{"balance_bias": false, "n_head": 4, "norm": "layernorm", "rope_base": 10000.0, "grad_clip": 0.5, "warmup_steps": 200, "schedule": "wsd", "batch_tokens": 131072, "train_tokens": 487800000}
Below are experts of layer 7 (counted from 0) of a mixture-of-experts language model. Rows are named router (the router's row for the expert), up (a neuron's input weights, with its number) and show model dimensions 0-127. Each number is 128 + 32 x the weight over its row's rms, rounded and kept within 0 to 255. Numbers have three digits each.
Before each expert's rows: a language model's description of what the expert responds to; "comes after" lists some tokens at least twice as common just before its tokens as in all text. This comes from a sample of Wikipedia text that the model never trained on. Tokens count by the router's weight.

# expert 30
It responds to: Colons after infobox field labels, such as Affiliations:, Etymology:, and pipes opening table rows, plus list introducers such as including, called, like.
comes after: "\n", " such", " Born", " by", " Country", " Coordinates"
router:127105086084168156107163145158143128156112137096106150091129091140137117161091108155151135119170157082165164182115139108082161078160160137112127180176072098125168130116129104149128148153096221156139099113096072066141182138105121146155090165150122107084158147131115167076131126084137106113103084103146075105165164148133160116100174169107089135086173139143182077066114142181164088181134
up0:130093137106105154125169102110142146111087075178145163105156120124161090084108137099171081169116141079147095130194120154128099175142188132110183144113126097148124112140112157085085133134141136099156075157120053128130105141162085116043163110141137101122105186082129135078133143163172063130086172124124152155152131114132126125126157199130108180110143063102178139166161176102169056133143
up1:133098142095092110199170111197138173117097105151153121104130140122107117136086116133112117150106127121164115144160152144159130080128091164205222139113162118171122137144139156174145097144162157119063114173126114109155144125162108150108185088167198170111096161136094084101116077131091135141095067082177100123110142123134083113112122165075167115106091148171143155044099088111105105170120
up2:126147079120154092134105175163139144182090150143126191154116122113139109120129163097131129053098119152126127155159131116145153181116085118111179081113143085127145095054091129154106169147105168122083147167177148149113133127053140185113119064130123083090128141111056108165068130152168107149142162158105155174132098126167161179167139105119083139083219151170097150120129135132141064124131
up3:113061153084144135124094173087172119136093152123155158178091146164095124133092161097084109105133149120122128129196117159133125135131144217183123162147127165154149163093127156130128173119124126048083206130131101095106150154183112146127147099092157077107076143138139138172156105111129104147132047125138138091141165167127122168159148112084058141121146112108144084094142076115072137072080
up4:156121071113104106138144114133095104151115167129071140203121097113122144127150142117159089092139178083154128132169139130143163119088084117160060124174096155106114218068107155128090126082145195131133059178117167058098120112153098119119156161125207122140144113075102152110137138145110147136119116223159074141162105091096112137143123153143075142092091180134155118131117080132141137121103
up5:150065109107174173215134139131139092081146149181102120094150153104171103108070093114115115077117116096118136105093138195115113112146118163112161165106063119104123126110170107055105129162106111149116148154116098095122147147128170155169152096116182132109080125135075089128135081088116187070068080123140140122135094107143077214162127121138176121107118109162119133065130165142122177154135
up6:111169122108174141129132149139125134061137155128159087152163112156183146156114144128141119131107155091186084161082157107156126111110137167141083085171160186111156089153099175116077127078102189140142076167076124059140134153105091115158098112135147109064192117130056154138075139120072126163166139159142100171089129097174125126117174129186182123153107155109147177124106142130135077165152
up7:121110175104083158183159080127092129117162145123067167135114108116136143173152113141136109086154171127097150183110113162163128106107102142117119079127111119114190094152155143129082084123136146103149133132101156113134143190129102178147190118166142141085107113135125149059145051102144093205171161114198116144103207129084082130081147127087131166150122094175196151142100156129143173087122
up8:151131131125141115202065095105133109103156139123141092091148114126116175105144162101156094106200150117146147123231109138106110080163118133110157177111147151107119058136111079103158157115148164070105080168137105105114062092126153122185125167113112184112156143154142175110149179118060106171079120122121134143135092168105083124187152168090093122094135092126068110091084086135116142146124
up9:086136137085142076185099161078149117133123131108143084131141112152134116102095189160162121161142166141098087088128104143161087145198125137128186138129119086116090104182088133105128153109142140118118160149064120148133126161088195110122106110134134150150063177125135178208133158141136115141126124073112111100119100126160098184134115128150135217149122096192141090140200058147126166151185
up10:157141091120088079097099127130170186153139072115105124127146085180112154112115083091167121117134199137121155156126110058133156175168082143149082114127118110144108143097102178157152134122193133119084125160119115078115116120111070135129145142112118159110131084087116071205118195149176147132162097178125118131149129103168142166115165082126179134090168082160169168067094115088181099164123
up11:127083139136134133107128101189200141117126066129141092099109109120067131136117128105084133117094153108109110184156151152104155143124137096114094117152141088076139126127096139175141108086112164085136092226131136136130150114130068114145117121077150108109165176081110083170108141206122149136076124129131093181101132220122116129134176153132149103084118053102154100085052144140160111144172
up12:195002104162102123119121145136100141092133117124115110153105101168102105150098155114146093171116098080158105138113168164165158068129132210171130126099084074102147141123133128107135159132119139123102110166116088189144103149114101176117128188086112144153091119048143133104115132111175141085124115136186145137069152091090097156145103170139161150159144099119117158132103175158172202131131
up13:173082088155150105113097069125155139208139172175142098119172171194099174145119098132123086173137100116102129204211116084123127144146119137067141108123067126135139179183099118126085158130113142112127109150155101141112135157195188102124117117188092123100105098136098127119145138100096109132146149152116099106080189170116095151091168144136091161117146060120131174104158095125129085147160
up14:073151133096157148122079127164145194178134127121129089083115125069111166137133104116146148182163131147114137094109130122063131109118166127217118072145126106176116096148126164159106086151158127105132140085102146140136135129116136123142145113062120107132178172126105080115118189131121057155123137139090153151151127110138141123136091096181108123081214155115063078161157065084183197108139
up15:142106159103129125098131139098108124045107097149137117172075078099123138161154146169146094132130099184137143150089133117120174148066174109152084082138083179043163156115099178071057171124171096159124108148137113095158110122116120141177098121189164157140191159139145124126168150173128139144097115125152112144113100118119152126106086123079101110129147148105106052117165190074173165122108
up16:097161076162124171096091081136158153176150144095117077145155183152159116093083134119118084116117184165113088160142119067122094123149164109182113120161067167131156122097104098149123200155135125127130184166103155168172153166067102110113135163111121106172167130108179080093117109092102099157138080150115117121126101120059116117076170188099132136096150065146150115079115111101116189134142
up17:093151116158113117155155094178094060063155112124157143137088095135069142135139105111156105098101153107068153160157147118097154119074126070127179128179087122079148115143057112177154191128106143083088121134088187099148153130142114115098070105161093027121130144096147169119144136136134170153136177143116168126172113081119106128119170131122146164127120095135058106106108163119132122076083
up18:172133128110115118119152106127106101139140162110188110127134097060108154140128118096112110105104087100109155121157123133123093090118065115093160094163073163104162098113068091121145156146135232101143116135169135116099117089155135165191146121226106146084126158123090110044133141148195165154184122150108111091116153111150097108105113143064198142143143157113148072108180123119118122116169
up19:123102168146154171181150089152118081137083101149125157100143141082155175165115137162091161116103171078107167183142137172138142105062141129155138119111077112189107199152130123124175114140090134164118151141090087123102115117168110196168138121097134102064117166161099107089147092063135073129116164163066147152072147143075086187132124140104105088171141092138147096078111101161141123104116
up20:138141134147113108105196166157204137115087131097203137109164122147160160097069201105115115054191091151168066143132126168140149162109112109123124134128136118080102138186086169131091159090126158071134091125123116100168123088089110113091121082169117171115140170119135119144076124127122105142110176128069157164108118142098142127108061130102097180146129132132100081164136190168111078110100
up21:149091079071131148110130113158173102114133136157119098069117172151171125094133148148105093128134098102095164166115160201146096094129155141093119109190121194151164097174093154142084173173131135153093145079170138136136127108141093181100090102163099126092122148115103137108121124193097093117128188130112139151094130178165055125041112135097135131076141125108169157113041115117162108106166
up22:173088146103154082110167135095160130150110152159177138115155143124108144123118124117152131150080157153149158052110112145168174123129129115100159119184165091113117114108119142114194108112127211141080099144066108112124137146132109212142133119178143168086094157134097147093106167156134114098154156225162092079170092134144125138129111141159139143162176122177204125109176176116127121111050
up23:140172119158107147110119091129102118092112162128218144121173178133142151112143128105164147166111052099159098122109161080185120139124124144139132135152123106115059148092147131119146124093106145196112125116143075092118130130095056194113094118144082133086158120124070122113124145148131087206090140164082102158129096175123112154134163117158159067107124112133216077097194176156103114102124
up24:111134186090102137152119154127188159144144128139149055134128097124099144180130130112144137100165113168089157155143090108133164112131117131133157122129044144098113222100162139175084144101096161104089130138074133135075125146071112134111152167077128176070111137115151063096077116115121138100088102172202116140134196171161090124111150119128160210113128143108131156077096118113112090119166
up25:091119073133077095161149127062136162078143109110127070138123171072134185189091111119084131111176118070125163065169123189128138172131139118125154118191097135124130162133099127072133168146078129150141075182118077104109173150152162070141114121115106104122072162150133085133134140097059089137169115092149095170167131081076127137162173144123145143150101145161085132119105148140137104148167
up26:145112063111227189129090065133150107065148154124143076149135089134065183123100143122096111134147117118140153128104091138082146088125128113109120156143137114125133097110151069078153135130174164133126122184138171203123146147130117170104099156141074076092080130110106113181153146173133107172176145083175150153179177114109119161174137162130151173159141153125166115139129111107160145085072
up27:160101159136134129134133124114108138151181119129136111153174138146116136153090178135165094206127136079147091174148103085133094078086147146120129132183076115175131113167117164110156126095054132165067082170092054143142087146116119096090126104128111129152166164080154165127140171115221135143119095128178191134133106129118101170079137128155101097126113079109179126113101185091119104135195
up28:136121167128120111124155144123039098081142154119144145090146102090142118114127125132184117111128139133150032117154149170131143108135114163066215106152094153111130154135158178181157136066194180150143133213138095092137152123147115116152130139187086106067105123105092148133122099073095111083153148160120107088152133050099162190122092161132170118106143102139179116119117101136117144160116
up29:204097148109134157144176113144112203145115095165098144130072158127134187152132138110096173080181142098123182137109113164136112140096132166085138099172073134095082180109127123155076101149101127135140118096110133174070122088131085072116108113110142177116181155166117062078116139128172161101141115150149090136111146103132046130153142137124134115194086116114078067103078130118146147176145
up30:173090176062123142127147069110163126103071133141155166203134140093170137142091186062159134132129123053135119178174104150125095158167161091069129181110145093127102099169090118112142087093148102170137168123138099131121123144134108110130124094186180096113167142091127096095073128131103058179172115135119142133116093153175120096096181146174153119133167132122141173085104104138096110141168
up31:157126144056119102186162085125166117099163146121116107106148147049124090148134089133098094101105153097097140095105132196119154092127124138108120158122133162112168170098160195090097192107129104130127163121110158136115096122178120127155110143132142104077139106131118146140124155170028172155140078167117066079166114068144104150137132123107114184178137102146187118036104111153089114135110
up32:176123126094140124141105071174139152107125121149180094048164053112097149101175110179199136106125157121151154118122069135166140097181197100151100078127109156113065111114133180133130100144101182133108122204131118148172120155132097122105138134114132127119134161108137121121136127202147122101192143129107074123122097142084093116085161135123188081109153121189132101087151160138113123202122
up33:143089161162136149156156105176173101091134107111135069209123171146134165116192079145208099160168118165137118131187134109125162116140209101158081054130086092113095130098156140154159139077172084182106116145100122141052178121150101136110058113122167152175125103137154130117117107142151142135094093121097144139117070142116110114168063126144116144155173093090121105123100142118119109146132

# expert 13
It responds to: Articles and possessive determiners in running prose, mostly a, the, an, its, often after is, in, as or with.
comes after: " is", " as", " in", " was", " with", " of"
router:128118084143138164116132182157146112154086105145140108107089141128150111155067097191103169106155113113076162155079171075099142087166186149108178133138089071112160110136151106132136133143066159093191115099161121131150138144114136161141121113167112117137118119158092193124171156103151087113104128076128099090085167170100187095106102129060077079092095168151124158119188113195143088156118
up1:095097164144085157199104113132145128102132135141174159180154136161154112158085094176074147129160094083107117115145126152097107124152116109164110096150104128089139072185134104122119118101163117118169067139160149164133143104139073107105164071148194164091147114132106173073116106156110089109172102126191151164115088186123055130110125208097132142144083127069154152146112059150098097135115
up2:090068139131123125163100116122105180088126107122144061107140137117097163145085171162173170169124145127116161133121123135090088122160072163122118137126137158112125155175139128138162119188188150116106097138106148096122051118199107075099093101172109163080137066126144151088132147129088165126147179086088152101091185167139066160178124197077098133177103103133164092141111118093166129102106
up3:048096144177119093187127078156127128112112161155127121138122146181119110177188098109090134097120073097153051127150140098066090099118099135192153161183185145142179131171094137169115145132122106128176094179103128119112137098139102094107140104175116161130118075116107153140166120159168143111070119103089132185070108154121131162116135056134141125159160108152214118149119115099141104099143
up4:124097111114137093111111158156092178115139131141126087124123116148162164135062067111173121068170145093122093171094124103151165089067114122122110119119172109090113113125162183109192149152139184149114118152168106142130112164156168156129122046153137119092070122128131127086122089071131125158118183126172133110103114146118032054181144128130161147086127151095136108150155119150078139075058
up5:135116107120139094174104140145125141121076103155205194116098154114103136115144173180103140136137129118155153120132149117116136150135134123235162145102114154108095168117132115096171125123122113130128183101123134150157096120137165132097143224113133180100097105097078096149140168064165095185156079171095145150114189144092128125117175124072155172119153114115131203194075107151159126099081
up6:163161073071111107162088141101134141127115174133126178114158169118117139132144164141138095130184127122167153114135140107150105127073144097069187082116140145086147064112159122113132159168153125141146153161137139186142123136128107151120124078186131173103155075145048157187133127135117137102144161126138094165147055094076132133081162066095161149096132106120089069051116105115089123061161
up7:101080107122137140158174130073157136075117107172149130165186179101098081123135108135149100085105088101121143115111106144146119084083150178120096153142154177139158113092135126121120161162096102098166167088122178151115155112169146100122152045137140083142102163043105151119111094175074095175123150200113136151133111105095191132147117105056114166107161121118160158158162111107107058155090
up8:137048134121066097169133156150118150126164114126128128111110152158150123123085094105125139042158163147121088135149083143184142121056087123081085106204080121162118150123120096113152082155075151119096140123138077156073141113098221125100097121157152141166136121063052196133099117126094141159135150153166121120104145139133124187158125120143133090090139124121109161153185157114137142079131
up9:115123136133085097144132101146076177071176141159132081149099129100118145123154128145152136183149109091140100157171151093141116130113112159118128112161050129080124172121135176143081101164114078148141088118125127172122119130118058092147154155106067074147108133132146109116047155101098091186147148155125057151047182175128113167139136103138102109146190157186103123114200082150131120112117
up10:088065195157089061144106106117151134126120141181097103122136125104102103157116141131144125100149110092185074088103135123179094061108111080104121069100105145097145121121178139124144141116186095135131178129095112132103108103176153069112174062116143151142199184121109117144096132124137109150146166197097137203109091127090075088129178091106121152150171094124121165124125179130147160165121
up11:116145129191154092109086135122122163071160138152168198149107126186155156168119122176109180125142131116086133132123097091135077111129105138123070071184164100129173200168205136126121104099137119142111145151113120106106128148105156059120110088126121169092069110136093124167094106131116061109166175180145163098071127145134090079113132126111135148151122128176181164139153087128074163170096
up12:128128104126135083110110117091149096102116111115148098116112110067077171158177197119179165100128090122135122135147118162115124138125187125191156119218171127086107129146186093173117107055134125164137062160123178151117160139120116088110141124124153156108084153130138124107179086141142159172099156117154072134047130173103087113130180129082098133138111091167087178139178125158078147089134
up13:122088194100176129136126118084113168033121155139233179109171150183064108186133116152172182102138108124135094165153131103130125134165116138100095115111099161133179113130186104113140195166170152118124170162145096126152101084118164130157098089126082174098117149142064118098122153163116167121093131145169111140166120135127122096106122111137152161131129081119117169132148111107176101060111
up14:096099142158095077097149103199135160065130110167116094135207094113086139158078084050088143106134140097136119197099092119163120159046114105142106094140106146121184164072158139149148111161118148125155136109154133135112115121080115132100159108166145150187063111133101111132099112117089146177145154163195107101113129179080138152120116106147125149123141097146110157122115088176164077068101
up15:082091144182132068077127147151157173127191057174149076137117079123137123142122208159148125145124156074113137114150078108168098098088135164192150172142140090107113178155178099145112147117085139127132080128118152127126133189116118097078130148143161155191119062119126110150088139161147133135178124143190174140086067084152119107156158111075137099152113112125100165139161187133135113141132
up16:161111101100135133123077108139124207108195137113137098122131102205104105128107114088139193119181065119141082183140130150130158101085119174120134128125128099141140146089158128114039134103107125120156120096153156145127142151150155183156170078167132193122150083098129094140152075177141095098121196178180118080098142114140112127120168124139146145160154124185108131067165128192157102141087
up17:106124128193044136153102075141141134064135144138196173210143139114137099085132165111131153127193132135120145114130166114118147188119122084138086102122106129123148184118165170136105115124094148110161080156100138115120109094154071068121124110124155166104139175108127168129133121126105131136153160099123142100078074156078055132101176070119130099125144131108158192195158093134061112132169
up18:154131137098083144141136062125197122098148120114155101119076152123149174144121175060178137132088117105168075137094161053136138057131109099193089115133074201133122120102111147121086152122174133113116137106115162168100118140142127137105120164108176128117203177161059160134116122147115122160103148126123123119128125093114145117171127099083153143157113081207194148191143101158110162108136
up19:111134129164139115120116147055174147126144136147203080187113140137128090106117088156128143088109135100095145134131157067108100128149105090177123168164140146194129131123180141126183108130126103130110163147127147121109069112110119085170107079111134152114138121064097119098086074154149130132179151133211099076091091094093129129136105101101137109159179107171101159162207076157084112127204
up20:156149172121178082195092084201120148093124113179175178152143165101149162107125126140138134178137143189177144143141166156075063109070150078146108092106117079135121121117092146110107135105133118148146159123135134132074193137108087202118158093180193077105170110159090126184136101115070123173139119109136163144125099105134124170128148092108094108162141117168157155130157159167111129094109
up21:091111140157164070143120128187180051084094141160185105148086127077123140116134125113090172167194188126112092069135147105130092131150098105168132133123168154098122154159141193160105139107122195149127119093152148118142076136150116116037132173160068132131079121102101158160115138083120125153125165118184156161175099115090154148150115135090134140154107156097176097095111121056143153132121
up22:136088150094141065129117162102143152159179144109120178143134197121094113161102157103082115128088148095162122181139079102096116147082144150177059191137120130105108160178195139121114156136091129167125118110129103049178130102094044176184119152137070169160120150117111135119122156139151171159127103127114110169171125146090089128117146149158148113150167098142096140092138130160069049113125
up23:142096075142087090114101140137136146078169105153106151144149123142100082108099121106189163186126099105097115133099129117121076157152167146123129114145130147115183132085156138067108124158078143172083070106178087139130127128209090129082155115153180135108103105209117104135088144114102088132100161163119185191073162163123108174080119116187109149101157085183126168135170141099126162094125
up24:119156085102101059177110090140098104038170163139163111126070187077101116154160090157134147105146132110135139158120124129141139130123122180103113088120106107142115142139162148109094148129108166091142138086170217133137120145126163166094114097097107110101147141072114152095121127163177182162080158154138106116069128158104100167104116173124119050160209153102086143089118143105193147131168
up25:095131133164146117156079089196109150079112112172109142148101117055106188142160108193150137111211104129174142150137115102161131121147093098101134119114187188148108115121144201150150120137179121125154140137111132145173139109171083154138145132180148117054101126137126154088136164112104079162127153117155095145085111171128079071119123133136144099139141163128136152165105158102114129039040
up26:116093092169122123135144120103124133119153065134160094123125140112126102160107197113119157135175134082134069098132078052131153128138141166138122107133127172150153183144147127120139111158179117125131168130098158167169104091151077082089184074195170117147085075114099150112109120154122170102129153149137132106136093083053078148093095122077097109112180148127153140128195112033111153132181
up27:107088136102058092159036155126177122104118148142177133143135099104146125086103107137167151144172114092094143135116151091108080168126112137138104100149128141103099142081156190163126176143127133153170121144090067063079099189126132137105129124130172152102055130131069165145167154108126131131145115106131163135092105131119124148126125089135204115208145135079165182084208154118104162130141
up28:099061179129115076150099184106157140110197145158149126154104131096117187146151070141146152082129068167160055127134158186130113157052147182145172050163134114107162146150130121147090106175168126099125093146131121185150107104105187108102120102136088153080173120175064130142112082137136096140125094143164137165124109140087132135147131102124127126134077174172087118120083128126098110143161
up29:121125158095092121154144122124077067077158133198150122116160155176145118175084121167164195083160179091114131141140145118175073130115098096186065155167129101133083116178137131098134176100129148127130138144081169070105196059136133133120072112145112158091113110166130080127205090093102084125184154135145114138129159102115117106116136118118163127183146125127152142072176091143137135141099
up30:072096101111101072149104153087148117126064126106089134116122167185135188111135130122163150117222160111121049107143128146131072101105164086186083108174131108179173106147178126194116163135133122097107070152118077157175119174132140114122146056106132089124086155127125181136114138082112100135180137131130175136140142125093143140101174138151117132096154088120153162062136100111129078109124
up31:124063145148135051110125131173138063061140119156152118131149124114044085158136111103165132068130095077096120155146110135137124097135080147128177131131078134156151145107180126186191175115053077176132156144130181157089098198139118136122142091130126132145110162106049155137111111108134108128157147191169139140122096172117104102161118174118171134119123141075104152130185152130128090129133
up32:174139156127095104169101121105123086108161160084153114155178139077143087144143151075115157126131113067121170128083111123152070081099135145175100184156151106166103144128152132145185162103108149160114115148185131063110180128118049149066109095154124104080113115139120108095123110140193117151140221083145089163117083076090118089116095132140131140205116108118147165119147162120103088110135
up33:128085096120132124146093073112205098125108128174150076130145160115132125113135098161230165087135118119104073166117126146101072085095126101161190152121147145134203131154155112122089134150161169139150108157162096140120091153135066212082078075094161147111175125117146174136133165171137119111131144080151153134106063132120122155111097161137134189101174119095135140120165146114188104133116
up34:129171154147184081151116129101145116132186130125137117130135105119085146167140110131157126102169123082094078114149139134108062166146145163145203111114175109125141176134142164126148154085095110111107122187120065047142102153124118089058106059127118198054117171105072153154136154143110114148109105140156107063128096103123174120126155104116092123064136083149134193126071159128126113088117

# expert 34
It responds to: Unit words and symbols after a number, such as km, mm, kg, metres, %, °, plus decimal points in measurements and tables.
comes after: "0", "4", "5", "3", "6", "2"
router:132152089124124155124154172148095108166091067093098096115192108122125112160092143148110162134183133114116171135097149096107166157181171119112135160117082092139117095149091099061102118170100178112162156079178071088132191098082128144116097154145165114155174089180101156172143150126122147124063135091133104081158165113138168064080106171116124101086096163151153083112140192117152113151148
up0:091139111100090151097085127157107151132123115127171175160145126172104147128147114137143136076156089109125119186162089142182112101146161109177099155073093163094133097080086111115167159112132106119180102138157086139105133130104090150068095142120140130143168126174147086123132084148124168127127197145135131115151089087146046158154119116088210115138062099127133138088182134045189092120181
up1:187148100140126116141080078151183125122087156136162095117194153136084127145095179160090144108201102067141134121048159135155140146150130138142099091102109119145088122066155101172100173090126168134044116100129121110123151058157108113134126142172161067145125141087102082089156105154097149108139141147119118146165067141138123131114172151160165114155194113123102080096124149079146150066122
up2:145121080173087149153144156115112142079114129143164114134150183124138073133117146147143131145174085108121086133103174148179136145146111167109122145130137112072145112131065127098131081091127100146120189138108087119137137070113078126148170092198160131100179067135136104119181152178089144155088125178127148149169154041107102143199212181127171136148114134142131164115149116148073084088113
up3:183134181151126122130152068093087094091171120150188100112111174137138150159116095113076177096139188129087096173153088138158120149106079087157141114154136075138109164122166142094166127133069144096144156120153154122128171121136143105102091091185079176113141132167163105129160087094110117181156167179176158170146148086143193138100127180159146146127143145151211116099080139168126146149162
up4:064120106144166123160173138145095131125137153176143121119108032062124089096108137154098165115144128143160169063082094148180135141134073117119103117146163071117180147067104139110121148166100151111145128123159147098119148089176141141092133175139155143143125089159154163113117040144088116128141158145147201125095063101119060069102109137129189105153171088117140125138127133105118126092073
up5:165151163124099119140156161104109136152063077179128175193137171096104140119093151143180078152109118147186154088134133173155156099155113121105105072176129190101145151164100096117145153089117133037109157100125094176132150092097145145204105152135138157084112113126099072117118110143124165120068138154126155095098110124141170135108104154153163200113155127119129081108091091133154118103212
up6:060128104182105183105071124074144118105135099134174142067177099136122159110112160139131113117113171050071104140099124166120148132115154090146133140172166145068144124100104129130155158187114195113122136091154146125104164108149122154096082135071165138114081162083150082117116116165097108172103132149138147123072097138098133136054190154128129129142160146155199137059138141104062122101126
up7:124102096148128108112135136139096190130172130107147200092135128074133161138118109123183080036162098104149094064077164104174114158084142126114163169141134169063145096127130155094099122122139135084104134111109137116178152154162122152086131171124109092137133063149129064112128107176147167137084114124137107137183125131099106134059150103170149177081124157122158173119165183108132136048109
up8:173134168124110124151104063148126125145014139149193156153161161087147138070106175102134106145165091110134172104111084140127164109108156193097122136105119097096127168086117110093120127143134149129123151136150093106071155115102097158137128131131118191160085155102193161104133153169073126180127171130140161156117097109117093074084094143114165109166143085099129049113105142063145114115173
up9:110132152110125144209132070099112095076113135136184090109127165150141091123170137136135122133174121136155119171122105062171076153175169103121128044158063107093112169137134124116171104106120142110070121140103105110135104152153127081105110142152120156151088183115147152079112165104148182160080151138120149156109124147097136069089078129148173140200071094162106096121105209134170149115128
up10:143166105164151137116112112150164120091134115142110088073195136141134148133126164135152068140062084096139125127152115093120143106139083174130092111174105169072103113133133079142091146106182110162127138141141101083132084162179129170106145159169116151079077118134193150098133164120165096142123084121112128140076117108149145076107141207162176103107173135156164113094136181044121183066092
up11:132151091110107110156125134156145121146071098171159168095117101142132127118126119074095158079118119092100158117168066114109108173212062158110169122068140151078077147132096166167155155089076121157108148136188148172156184134135109100116124093134141191123134101123145119175121117086140086149147132130062151091113118116165115173067177165112130127159119086141106114112159147112104171038165
up12:122151042115133144168101137111123125112160128151109161135114092135070146117128141161164127152140140091141111109152103062115059138126177159167123171100159131121142154144134094127136207110096134072149157124146165101108134152121128132059151063162146101126168146122174164079109169130131183184157084174136133159145088098106148093123133114156165153097095157107122059164155070130035144119196
up13:073100107100098107114063104135177090113135117157151073185126157127181102164088111135176131084162069078180138075066148105147183148156124147093108161070168142158121137133105131118171098182211115170112142160132091136111117093140096127126115131136104076147118073126133118165151130139081177143148148125086138113125067112143152124140097125144191139146113082120170113148100091101162212143124
up14:129126106145150096158139187179057200107150117093130115147119151112081124150075146163107118137192100138078161099095046157100136133084170118179118094130120164142166155069147082123061092172101105099140126134124150152162134107134075140136167127150121177163149081085122102105090165130107107178169140126166109165123153105074098145151068159139158160128154138132112097092069100098147173089104
up15:130133103100106136147125183153123205110193132125168083137171095158090150128104084144146126187175139145088130152102103158124141131137102122144152129091117148097100169028179171103178143049123140122159161115127150147080131100151140107129153121136121089113079105141097115139095175132114120161063118122161149145107120087179142090150118171138105138122134079155139161099128105094169050028100
up16:159123059140110182180107156114082187114125118095150112100095143101151081107078163125116093104103108130125146082178133192181105131110121151082063127131125117070115138101162139108172146110157157132121125175082076093122157082118128094101101166131133166088149118115155123190155162126091118075109138135108201129142109087112104090168134092136168126169162150130180024160126145153175145137095
up17:139119041077105113081092112198121161124154128092117126166169095102106125132157100119162074116133061131114167101175133163113114086165123124145117152103120155080119170151067108110116090168167121100129138146124141104038155161162175139132111157176133113111156137148124120180131210122136071189164132132140127091156062151166106110142133132147159098125140120158203135089158156083186119116104
up18:119120082109069145119078119093122148139070037132145098146202120096113104103161155133090098136176156162129156095133155201124130126112098151176136133124114184095103162122150099090148153107203154123091172115148070186082096116114123141207115182131188125106127117147130101099204145114105164134102175143139168107145129120095115085131139102132114088166154173106099142124129164136179119154084
up19:111128093136136052118159175148121143080177111156158116137159159106103181138201145091133099115140115071102140096144115082148163159131082148147098212107148098127122163095168092124091166109105127144124132125077103169159110104059098150060110123112163147159146118109131151114115165134113215105068127118131166111104077130074095119115118095131125105185148094119216147190151124132158152095131
up20:137169106134125132067098138111146158110099159168192146202161126130139116162129141181080076072157118091113165110110096098120146164094169133153185092075089140124079112087165185142093130101146080090156136143144122091121163062172148081071172124111125135172122102160087059177071105132120125174114123160130111168142118155113136103085152117170086149067157133102116116132143144071142127161140
up21:155150164169136128118098112101132167101144152170148119103110072045128176095146143087057212154075129111164119093146098127069113108126146139138092156096131142106149156118161152142081139126098082169174118141163108098132136122108154113122107123113139155155106088126146130105192170151179152147181129136116096141119099133102084142176155158174159065216146167176152055156129083147155092102108
up22:141128098140156066064135132156079161066110148169118137123133160136097099113115133147142099134088176138117145128127110098127168199125070145149144110122129156198133182074171100122135107144150101147132095138167122132094132162145124119052128170089192107104078140121127132140207098075135068143146173168194138139073149096140162118134100040159157137077156111120098093111168180134139141135145
up23:068097070114157111176124102144105139114100154102155114106166123111161162133146135162157079105172132033146125124122086104167093119196109106181069131143129150135073118190076124095125140143151143169093102194108138077100076126100177106144166106096150142113154118154138137193117124128150161115102144108161179098085086095108199120105124115181175134105133135104141101128165167123104169078174
up24:137085124127191121136135170162128149132039127107152071108094159162100147136079141144145066202111167115092151061171101104192148179168127161092136059126130109121104175099141103106149147107104191118121154110184104153128126102117106144102118122178169208065132151083103084142142094100134126135111186167102108169190114160127093134163130120119100163136125116090146133093088130136141157120117
up25:179125131101087163150146095107150191104136084128117120110122124117130140116088154112203113113169096104071082154171128105135175164115096063180097122125102172080102097146119067134130078128184082109157134105145142153094113122139083100113093138137168146061130098136144099181102159153113146126134118149064205104150104141108156103121114111171129109198154159108118078087133151100195145096197
up26:105150164079085094113155118167055107136120082166164135159102117119124154154146188143086073126057164078110131137088138156136134102084076103157097148126121147101161108134120107110196144103155178168137104145177086143091177146120130088116109123207126146135111146085136124098141089139094139151082119186095111107115117125135145158131129130129212052094110069135123062105080159089129099146163
up27:102147094116098140152157146169150134163162124154127136049093172111155102107166158066138096139120076138144178114092117104147135069147141135144168125149117205090140120155124160130096171120144123079131144132150095177062110103040112154149067130190146159131138099144163067117151060153167152117095179142151123139135115134138113158111157139118150062113127084105118110093051183101159086143096
up28:121084153118176128184159102085127122173094097109115158120111179107110128106132159129198087100071128145186055117132128103113129105061174168119129115112156158131092116095087162075182196143113111135184151136120095155085133169108126143138135165151162092111220122158124105189105120131126080114163171118139134164079076142111140213108180135136129142102120178128120098139097130146125181119132
up29:112185142122164126147139162126146151085145139120164110095200153106138144161091104128117058095140105121168089111101131121132139167132088100060108072182099175183131098123129156183139135113126094092132126060136132135106128152158109060104178145131139113134086169122066123166175100115127087211157152109085148089127058137168147121156140132145184077174146126170149089179109120113125083091157
up30:107123122051157122134153118146159170144149053125148084161173156111103180168100174188086123120134094116143110134142096129113094132102098108141132093097119162103154169083083107092103119108139187149168113157166116166152077073090177212137137172130144116153128107089089124137112124179153120134184155041175184188097057090135155138124120087115140167112165117134130119133116163142123109145116
up31:103089121110119083148070142144106132182169160139132101194177142114119070160152112109139122171092069012100114056105124146133145198148172131179136150064141148105146142115096150084107110103139135146097152146172118129140130096121169155136146131144129148126076136148080102161124173136151062188127162148134104155146088117111122097124156135163117149085086151149113124086162170146180096085077
up32:123140172098135064133113074168133136196071113179125108150136134098136154145113133113086047069189069121107155169131131150171114113170165150167105157168142116091147086180122127095115174109146085119108124079163084164085140114096101128126149105145124198132124139085118124166074102096095120128121137149115101124164091038205147077161120108141116146140120106123105095072159135152133177132121
up33:053152170122144146122082149180107174040216150125123144122172100105106133160115124129146095120119130132180156096184151162122139139076140149139153101099113145139156114116134136134144101114122153115176150119180106185096133054107078049120208109131099134149134130148064091140149156070120135145115142129145128146125086102098106067106142129183177134175097105090183109164142148137151079111111